Experts of a small language model: 7522 steps.
Below are experts of layer 4 (counted from 0) of a mixture-of-experts language model. Rows are named router (the router's row for the expert), up (a neuron's input weights, with its number), down (a neuron's output weights, with its number) and show model dimensions 392-447. Each number is 128 + 32 x the weight over its row's rms, rounded and kept within 0 to 255. Numbers have three digits each.
After each expert's rows: "comes before" lists some tokens at least twice as common just after its tokens as in all text. This comes from a sample of Wikipedia text that the model never trained on. Tokens count by the router's weight.

# expert 22
router:119095153158207177104110132179118102119167089142143131156162088130096129161107126144038175145106102090154124142120109139151088110109122104098186146150070083165135074119
up0:177132162134147123124149106169124133135128130083142166117143127080159071130119163118101190149075136105145128092109133196113188105101140138128097200140114143133087132117
down0:055149142100124144138085189163160152085091223132117162154075121140114147126122134089165160074123129120098169110132175104168105110130067144172141138177108142118154183133
up1:086162131169118115057069092051136089081104136120107147128131132083137171114115091076113141049134119102105139120099102108087140207085128122158159092148092153125106139105
down1:141140168103175164120122141149170124179152092138135118143114157077152114153111084096055142163122135071134140153178171160122092123100124145103130118093115114139157127108
up2:141129154138141158148122123131151097116125113173091141080142162164089145092134120163097117114101145172116137126159162130167195162165183157141132144186075110122102157095
down2:090093144138124098089124133171197176098124163191094152080126067180073115108165131129116145173091123144108064160148116101087132088143136146130120191105097124176113111126
up3:127131108161096153144090110073136125156143115124128142134175096165122129123127091123106085084135085134161143172174107153080110175144124151187136112041135104115125099158
down3:136122169158186155195166076071060113127158120125155075111147142087067143170191142109140144108181077145106101174238097116209121147130155117149146126104102131103101120072
up4:149121153129160200164132102061132060109177044132107132099119129161128174164120111170178121101135177150171182100162126120127081173145125076187186152110118143143090102190
down4:161099132193116117130123110139075114131113083109167172079197115160087143084154156166139053104171135104147142163152122081140087084126061110152136113191102190100160135169
up5:055148135127111105127106157153128052137137122099131112125156132124105083102139153132140172055122084106170144053117084084163096108110147127065061119123098173130164142132
down5:133176116166120120142123169172169074156152183167108096113168126115130081123174155187107202090100161174129049113099158119058124106124154169176107108176132084116189087144
comes before: " ", " \"", " The", " B", " S", " P"

# expert 21
router:140131075147172124136137133189156100129133113127124152166147071072158154132169124119105142120110112122139140121122158107123095113062126136125117155057108145093110155098
up0:137171134158127167139142145117181132038094130082089099064123149072127127117091120134203215203142098092123084142099064140096124064147104062093120132120100131117106094134
down0:131156118115132126124113180140107152110125130121090154058101158106013121091079094131141185171153165128182180095130135074142106139136103126113203140087060092175159111166
up1:114167213181082105114108122126132152141077135129085127136173141140084048141190121146126111107095102143202097102170149106152148169117131147103128109144184146128085105106
down1:116147073137092154175085151108134112169168118121125167169128103045099058128097141057129169161116072148159111145162137138136135157136146184150149071080114191103124101152
up2:151158161142165095124091152187139092126169131035132183167119157203117087153156164069120142142120128162109160082135103075124159101130144145104109132115115135103140108099
down2:174148163196122149136054084101096121136140180151208138108087159136171085073154142104131125072208131139148103098136110191155106142142131131121153081134174150147142140112
up3:119149114082146156140126123149089072122140093172103135162114141088169115171128129169096125084197088171127154137143105081138137115127134156135119127109078135099181079144
down3:096117077165100122081105124104153122150130105137102144133127121141123115124113140152104146110227171140114109152104070093110155113135114182151156092107111119150150127071
up4:141107115129129090082179151154133117125114188080162085106105124105104163168070110121104182160163082119102163195144111105131091096170132111141154159114141159132130146161
down4:144206123153091098137106076162115166081173121148136111183114143139193145126164104111094138161082110132159188194128144155093173094152100133172124157130121082107061109106
up5:108104158140145130166134156105149115084123101140113155144090137145141107096170081136177123153084173094130213135062100146194138113116114159162164151039152102128142197111
down5:098153107155150128099178141180109146087159123112123115116124151175112104171094117105181103176127140159123086132082168132141118151138171145103153118124097120070144140110
comes before: "\n", " The", " He", " In", " It", " This"

# expert 13
router:130188136139088167138100152112086147122019156077085153108133110165082072096178123197121173127140176146138107140164133092169096120129118102085107121153136083110214150137
up0:109094154092059113158099131179099128115130155073084103142061107136094190132152085126168120218120084083117154117182172115103073156083102175131152115161112096130144096127
down0:115141155191129125106093134160123175165094170131147173143175079064130134149106139123110146105110143093137173109160105177071116185137081159133108141117137145092134145125
up1:117185115170172104146181109178181166175104186115107124122125071139106076129103088148078108123124109163096151076047171096154161191140151102127119134120083137108129152073
down1:094089109143128174121114164091139208116101117121113105118140131150117171073087083174184059124094144083112195110158124088152194136102117078122112136220083063106136133140
up2:081146122084162179192102138100113155154122150187084118165106151157083200165161154100146080141121118135155202109137117078184133120107166127136134137134113146084041126119
down2:104152089124136125050120143113133096119132206159190178124061112104188142133113123135146099079140149064095143118141087142082137153184148171159187109160091159102167098087
up3:192092089142123125140154099122154117087157119065120122129139105113112075113109168090096136069134138106107133131173088134124120095159211121131084174135130152140157110118
down3:111122109141119119188114138121139098168159104114177145187093113063137127119170118145116140144135125071096100122097182109128143105103152142121140141132131104075137091082
up4:102122128100128100077116129116114121121136138094086075119114121135099155149164159064117104130056165109116069120139169144155110118144076161120125155117161103089197150140
down4:137133098161124146130188147126087125099123129087127107185132155145074142207100112093059176102150138120117138097145072160186084133062183163119092130067136167186095087126
up5:096065146102184149099145128138118147168158114116114115113165115147094148153125148079116178136112089090143106151123153068131199103100163126077129047144136091174095142098
down5:121137099135134125161155122164128109178120134100123107149137156120105136140147113193156119150088123130125122113101187119194119206103160099149120146131127151151173183147
comes before: " |", " ", "1", "0", "2", "3"

# expert 2
router:080112130104148142172114089080146098140111174103130141097099130144082160130169119130174127157141137114131135156141133134165157134174121126111180154029194125083098090121
up0:129135130196128091140169099085117108131109099099168126081112071124102101169116154129116158153175092128138145124106144115164130124140120097180129111113134098108112085161
down0:055126114155066138117138113113132118097157135115083165076136150072124127204192112143098085088082117097148146110143119107169139124135109150086087093100145080135148090187
up1:101063161111121119119085168186129144096103151115148166186139187143073069088125069107099125133151123118091146175163138138133146146115098136086162091102078152123114119078
down1:134125159178134071150112113151140126150132138141167143148133098083145111158084128035064135166069088107086098133161125057108206079203143086179183107093133198124102157209
up2:090173152175130122081190074168093107153092069152129138132113142116093118133122175144147092121131130075121121174133180136106140144159197163134123179098182152107118134092
down2:096151141134161116058194119086117151122157127129091127123107129111140126111072175098182102154155099111150171094149126060114059094132119177107147142106201204038133110100
up3:146093099142192078131138111129165063195159099146110166174068135133158120106167062154172114074093114116082102128119114115104125091089139057133101162100135121122127091106
down3:143075162082063077163139159137139143091104112184120166106111095118171076127131147082114081122135110073080130066104104133145076165117137117195111128161130160132099052159
up4:153136118146136163085178186148152107163119117160125164152142105086152146085093102078113128151182127108116155046150202148120136162122073122150115153095109150156150103159
down4:136136149135173122132093160133123111117115125218077117091146152101188151100134141113162149150153161145089122127097117145119124154115137092092118072110170100145125167072
up5:110095125091132120079221126174124114132108138108126120123108098127138109175120082103220143091142124085156199085165115145150156110177157117135133088115106103131134077150
down5:140129170179059072122148155133135067164182145135155177149126064153132156202144104129111120180060119166098120059141174174103139142069151147124151045148137111097162129062
comes before: " the", ":", " a", " to", " that", " his"

# expert 14
router:139150100086177161072111087154136108108145094116170141175161095115172133104153087128119144142117086124087144164184122126177130147150135127186144134125162146153070191170
up0:124133112124155146149082164132091080148131075152136166157131109140140097103130125141134101097168073101058138113083112114110162096121116185101122103096114098195169134146
down0:125128182169159127141174094180160123130120114122088159145138067115120114152132128149073116112144095170165143131103138083085172147099187171129063116096081119127219159129
up1:126141077115111163149233141196127133137139118057172085170178117157146150102160148155125097173080113089159144154140160157123213095185105077128126150058092122122157110114
down1:154086170142148131100116114111109139210124150108130112110096130147109121188190061108148143115115101144148157166157065128106151127174112101124158179088180104136088120127
up2:125161150119166141130109131212116086140110107111107113185122136118172091136122087101179086119111145149126124118173161095065129132137186158129162111080135089116139101114
down2:123128090084092123109149117051157191081118072113089115110125158070141180111175145048144145087011149126069115134091135146165078111153132121194178143139155161077132143170
up3:112170095075125149146126116172143172160098143141141133066150114165070062125114159136105105097060134158112155114155093087160131135148176167239143072131126156142096089132
down3:166116118197112108088107109104143094155132154166167122152156130183102074133151094104102163101144141132169090124093078151145130151114105137194162108115108096109127106156
up4:093139086100118141151103154162122156172141071166133125134138120099112111113150140059134195106155134067102117132163077109153112156139121099109179109109164145088169119115
down4:126120085139133133150147159130191118123173118082169153128110100129131165082181191167126108180095162099102098106127153127145091168158121087126148212069159110135197126124
up5:128067135091151136121176126180141125142115120152149152148157109097130179136132088141110113153129146104053043123136087116115153149087110162142093095106145138151152130119
down5:107141124145120082101114163085164158102110077181107114136135132169113082074140150113096149141107109103135228107123115105167042107145148181157129080109190147125109161175
comes before: " the", " ", " and", " a", " which", " he"

# expert 11
router:199136102144109102214132191094119119105174182141184177157181087110128081161104139075143154137143108093076082116155136108120148118190113135108179137138146145099106108118
up0:089129114166114133181103125148127129157102146136184152121078112159118054119126139084157152137172156144135168125126126084103118123123085143123114095112142118158170144177
down0:125098107130156143143111086132106145132132133122169124126108144158145155095143034071200165165145153149146132115095127114153093136079106136131065085135198116155124130081
up1:057138129168179091149153143107093094106174096082059145188120087147072148147129128141160119116083131121123090152135202124128162135150141156170135122099149128155109150106
down1:112132091152108116101151120126192139071144110093168156135063086101134141117132131137131082114121093129124164135180115154167183100075138159104118108107113162186194114120
up2:145198149146117100159120100145170101107121130072141103123067109122149085133146109115164139064131145129175175123146182091129146126113173151149084132145125124114182104130
down2:133177125137065140114110137169149097128178160142151128084147136098167140152140103047176122066122106148174161062143133085097062136071085129172075115117137083115187113114
up3:177160144105146092137132129118110126136172090160217137104128116145136145111117145090070123107115136085092094133121134157139116136185190129124097111088130103062144170118
down3:124146123147193127147063068148120164169117193139092176145161091057219140106169155092091158118163141128162156145147157138105136164094116084108102095159161136049090099097
up4:143077067097137130114116167135141133184081107115191114120137202177104154189113168103142131115156131184091143125139079103123110101096155100153111152095089111117131086156
down4:140157157137141150138110113125150063165131154161162122164075057121137086166129136184203129161144121102129192147194150082175125113168180169202125157115161115055121109073
up5:119166129105050155133103150157091114128102137139144126151081092139111129090196124154087114120095124157123173148113172091164087143145081129128178153108150112108145110078
down5:184083166119127139123146176077050184123145160167198128144157140147110078087114137116160137101149135129090170148118143089140086118081152109113125125091096158142144145079
comes before: " to", " in", " a", " by", " as", " on"

# expert 19
router:131114142080124168128175111137079117129099086123111123136133135089153161096099133137101108147166170067134146156101147130196128105149164091142102134119118113082146102109
up0:129135177126100139093123100103122074100143119141088186173154096151137174135181116125140179142155088129156106129135192075145141089162152056082096117200104095088066177182
down0:119158124133192168038168141122148084120122106099167092120098121132131168166181106113113143105141142104154177133185102137119188204148168159149107100043090105168123078101
up1:119079104062169059135098093114126151127078118052103112068112161215129144119185106127122162123189094163139101152136105104135120122166109155098176131123197127124133148132
down1:068149108091109171048119141127081136083110130173103114097150176165116116133071190129106139106115149127086078128103146124097061128135168148153114114146095092116143163127
up2:118170091093084118101043129110117126141072126175113150154074113170107159108143102164174175119124134099103091149194089064172095119109138151100087081157065067120121133125
down2:147144103083103111052134163119101091138183126140161153130105119158086145137141129131143188118082128123090140150182166112096110163163093124094119115112152083119155115115
up3:140177171053165092187085119094143071112094110201153090166088130135162156084134105150169172135132115133076138054069145114148157105175111129103123187067142137143166170077
down3:125119110125140175086166183119067101151144138123117171093076082121140149142194154152133149090094213150191093149129149103160097123140146145103130159097101100099108164141
up4:155146106101078133191194180111081149188096100112134097162114127167149129089108139110093091149143136080132130067117149148104138175141124120066124124088175121154126163155
down4:146116173105128103150147087089083142171097076121106109191088111142157175165102195133108123097101086132142144144149084153152156173117159123181157159120116119128110118110
up5:132112175102131179174150125123174111163143144145091110070153156147129095120130091118144135117107142152129090127120142092104126137055087089160105131155144073149086105124
down5:124168187098130109197148140106150169139146152173116120123158180102138098150109096151118117110173146164108126094109162088090080088147100131121120138162126144111123123085
comes before: "1", "0", "9", "2", "8", "7"

# expert 8
router:110127137090106242164123202113096103145101086154175113151120162096152125132135093118164105123159184155096095125142085134182141140130168115143102110136168072086119172169
up0:125111146138146191151074152113155095106176123144142098080155127149164127148150192132174132094137131141141113138082126140129138096131147089126112148115091078156094122102
down0:200127111170084142119144138088175097134114129181147136139159057173159106110188169133155169079101076134132146172100149143138090143158105101221105105146119129132146182133
up1:130127052141057101132117144082135118126131094165133159138119102144159171129090183162134152121127153165079094163086157123131137176148144181144140048069144135133145132170
down1:087185085105120079098127182153114113132083126119162155122161152143100166150097106139059131090162143145150097092214129158184086133128139141172129091129106136130106058132
up2:128069114098164166087155148099102137118138173135146139165138134148201177130114071122164155113147110183056155108132113156177085113097199145144109109139110149125109142032
down2:116136095139094081065088127008159136110160121092133124060129168119102113121154149081168126121094096135116166167141156080118039070174135158130161157213161173073157143107
up3:154152123090048145111120206155122114123137150080140167119116104168154099128120116212089161136140084110068134056149048111146075103097101110208083178123123129141142138155
down3:114210171139135123145122142072155193089142163127091125186087171086125122155102208130062102132126093127080193114095153106142110114160140103146128115124145127165110152145
up4:101106145129067099144146153139075094161112058143131143090142102195126119117131136082114112115217128119096166160141096064142151106118150115140106133157109139113122148116
down4:109086192174088138118148153179120151145178051116052133129135140122121148136130135150092133143195122126089145154157048130089138137137171112130175104127123087150103198068
up5:119139134134099156135101173206119152148117151136135115154115131135070121094096096121115150092136158117099082084127100064140185155136085151107169134145079123129105120123
down5:109108151100104122053154140112175126169100135125096149180077104123111169119149088069087163110063115149103147178078076120098131107108113108110074211080150137154133049136
comes before: "1", "2", "3", "4", "5", "6"